{
  "moe_layers": [0, 1, 2, 3, 4, 5, 6, 7, 8, 9],
  "n_kv_head": 2,
  "norm_eps": 1e-06,
  "rope_base": 10000.0,
  "rope_fraction": 1.0,
  "tie_embeddings": true,
  "init_std_o": 0.0,
  "init_std_down": 0.0,
  "lr_head": 0.00911,
  "seq_len": 256
}
Below are experts of layer 3 (counted from 0) of a mixture-of-experts language model. Rows are named router (the router's row for the expert), up (a neuron's input weights, with its number) and show model dimensions 0-255. Each number is 50 + 15 x the weight over its row's rms, rounded and kept within 0 to 99.
Before each expert's rows: "comes after" lists some tokens at least twice as common just before its tokens as in all text. This comes from a sample of Wikipedia text that the model never trained on. Tokens count by the router's weight.

# expert 10
comes after: " |", " of", " in", " as", " is", "."
router:77 64 73 36 59 30 42 57 46 45 58 37 61 61 55 53 72 49 71 65 53 45 59 17 83 49 46 42 37 58 66 40 49 93 67 62 45 45 47 41 48 61 53 51 57 40 60 39 09 31 41 51 33 44 40 47 58 51 51 41 47 43 60 36 51 44 60 54 20 76 36 36 66 47 57 56 50 52 62 86 74 61 75 46 68 38 68 58 42 49 72 41 41 30 67 46 52 46 48 62 37 39 32 78 43 42 22 50 50 77 56 15 57 60 59 61 44 64 45 58 26 66 51 64 66 48 69 75 51 27 42 64 50 40 45 52 43 53 47 59 68 61 43 37 33 36 46 48 55 51 40 51 42 47 69 59 28 49 55 39 28 75 75 29 65 48 36 28 39 68 54 46 70 83 68 52 39 33 70 35 63 46 62 54 52 41 67 48 58 65 72 52 26 77 39 36 30 65 43 24 71 46 37 56 55 29 57 73 51 85 84 05 62 37 62 77 47 61 40 31 34 56 13 55 54 74 74 56 37 56 54 85 58 29 38 68 64 50 52 58 53 59 46 49 42 42 65 27 58 48 42 57 48 76 63 44
up0:62 47 73 35 80 50 55 57 61 63 50 50 33 30 61 47 54 67 79 48 60 49 67 39 56 65 64 88 64 74 66 49 65 63 69 50 40 33 67 26 53 57 28 65 52 40 56 23 34 49 41 57 42 35 56 66 44 48 43 41 42 41 43 47 55 59 61 21 37 61 47 59 44 59 94 58 43 93 84 39 82 46 36 46 37 28 70 36 54 44 37 40 24 59 49 64 75 63 71 42 68 56 23 55 42 44 59 38 47 79 57 63 31 63 62 50 54 79 62 39 54 49 38 49 47 26 61 47 40 37 53 34 32 42 37 79 38 68 70 74 53 57 24 56 54 59 56 54 67 58 52 65 50 59 68 54 39 51 34 40 71 58 47 23 78 42 26 47 51 61 61 19 67 51 29 65 65 47 65 56 55 73 50 89 50 28 58 43 70 64 58 21 67 33 50 34 37 36 48 44 65 30 54 49 30 51 72 58 25 71 67 48 46 44 61 37 37 46 53 25 49 33 61 42 50 63 34 32 55 52 70 61 58 57 68 89 48 71 49 44 44 57 59 50 46 18 34 40 36 50 19 58 46 69 48 38

# expert 25
comes after: " |", ".", "\n", " =", "==", " =="
router:55 61 47 35 68 34 32 66 36 36 33 55 70 73 66 42 85 55 64 49 46 41 39 29 79 35 36 60 40 60 54 50 47 85 99 63 37 50 49 41 66 70 36 65 50 27 49 53 31 52 54 47 45 46 43 44 61 32 48 51 41 36 57 64 50 65 59 57 14 76 32 32 60 53 68 59 49 55 66 60 69 61 49 53 72 27 69 54 33 32 75 44 27 42 64 60 48 42 53 51 47 34 31 58 52 45 26 56 50 79 60 44 40 49 63 29 33 70 52 38 33 62 44 70 64 76 48 88 49 52 63 53 30 39 30 55 35 55 44 54 75 66 44 36 21 40 48 35 36 52 44 58 41 55 90 52 35 54 61 55 59 62 87 35 56 44 39 53 38 84 63 21 64 79 41 47 55 23 62 45 42 51 44 45 49 54 57 63 55 45 57 43 34 70 59 50 50 56 50 09 64 53 51 56 33 38 48 52 26 81 71 33 57 39 66 72 56 64 44 28 22 60 25 48 55 63 72 67 39 60 51 66 43 39 46 56 71 35 51 76 58 55 52 48 34 51 63 19 60 57 15 56 38 69 50 38
up0:47 25 35 84 70 30 51 51 29 30 32 74 71 63 17 43 71 50 46 46 49 51 50 49 54 22 51 26 65 56 12 49 58 52 60 40 87 38 55 65 67 32 45 57 61 89 43 61 50 39 17 50 34 33 44 67 46 76 34 63 43 64 59 74 80 71 51 42 55 46 52 44 60 57 48 50 64 29 68 56 55 48 39 29 49 52 39 76 80 59 30 44 40 59 63 62 44 58 43 84 68 58 39 67 42 39 46 49 54 76 53 54 77 57 73 66 51 45 41 48 44 34 56 38 71 54 40 67 48 55 33 66 39 55 70 56 33 35 23 45 53 47 44 64 54 34 66 31 69 79 61 07 75 36 59 37 47 73 58 50 53 41 51 44 65 66 67 61 48 33 46 53 26 61 58 41 55 18 70 74 66 42 42 42 62 24 50 54 64 63 48 68 57 36 73 67 37 48 73 31 73 54 77 38 21 58 39 47 54 72 35 62 62 73 46 60 67 50 54 53 54 73 49 57 44 44 36 53 55 38 24 63 72 47 39 45 67 76 32 48 45 45 55 41 76 46 44 47 31 60 39 53 61 33 57 63

# expert 30
comes after: "\n", " |", ")", " also==", " information", " due"
router:46 48 45 56 85 39 38 45 49 25 58 45 31 55 35 51 52 60 59 59 43 50 52 38 67 42 55 41 50 58 53 40 58 93 92 58 49 47 49 41 52 54 47 57 39 66 60 26 40 47 40 50 18 30 46 54 39 42 40 44 46 49 65 31 60 42 50 61 29 74 44 43 61 46 62 50 54 35 48 76 78 54 52 52 48 61 65 72 56 48 86 36 17 53 64 27 60 36 53 51 50 47 44 73 52 61 39 50 52 67 55 36 62 70 65 73 27 78 62 49 48 79 46 39 58 34 70 64 43 45 52 62 43 34 45 56 48 37 46 81 59 54 49 48 42 48 65 57 59 19 42 40 34 32 63 65 34 62 51 54 35 56 55 49 51 46 36 41 43 74 59 15 67 70 70 61 32 45 59 36 68 31 55 65 58 19 49 49 55 43 68 52 22 69 33 39 41 58 45 31 60 39 24 49 34 52 41 64 54 99 79 25 41 36 36 58 35 49 55 25 50 63 18 60 63 77 70 37 55 44 53 78 67 23 38 62 88 53 55 54 52 71 56 28 34 33 56 43 60 49 12 57 50 95 31 45
up0:54 55 78 40 36 57 44 54 53 51 15 51 86 38 41 51 64 44 47 71 58 69 51 54 51 71 16 51 56 19 39 64 66 53 67 38 61 46 66 54 49 41 26 84 39 47 55 69 29 55 30 32 53 56 33 38 58 53 52 29 47 35 51 55 62 28 32 72 68 61 42 44 36 53 38 34 60 53 53 44 61 69 82 55 51 32 58 48 48 59 43 32 52 54 40 25 27 38 58 55 57 55 51 51 57 36 49 21 17 41 61 17 55 65 71 45 53 59 36 30 24 42 44 32 80 36 37 86 39 59 64 47 42 66 60 65 56 87 46 53 77 47 50 43 61 62 64 21 42 82 42 48 58 36 49 73 61 63 45 83 46 63 50 56 60 21 34 71 38 79 26 49 50 55 67 45 45 39 60 47 64 80 39 72 63 39 46 62 60 50 28 69 49 47 85 70 39 29 45 39 78 56 61 56 54 48 28 65 72 38 46 43 73 68 63 66 61 70 53 67 39 28 32 53 29 55 47 75 43 61 55 41 50 57 28 84 45 34 38 55 47 66 48 41 35 44 56 28 35 60 33 41 32 56 52 54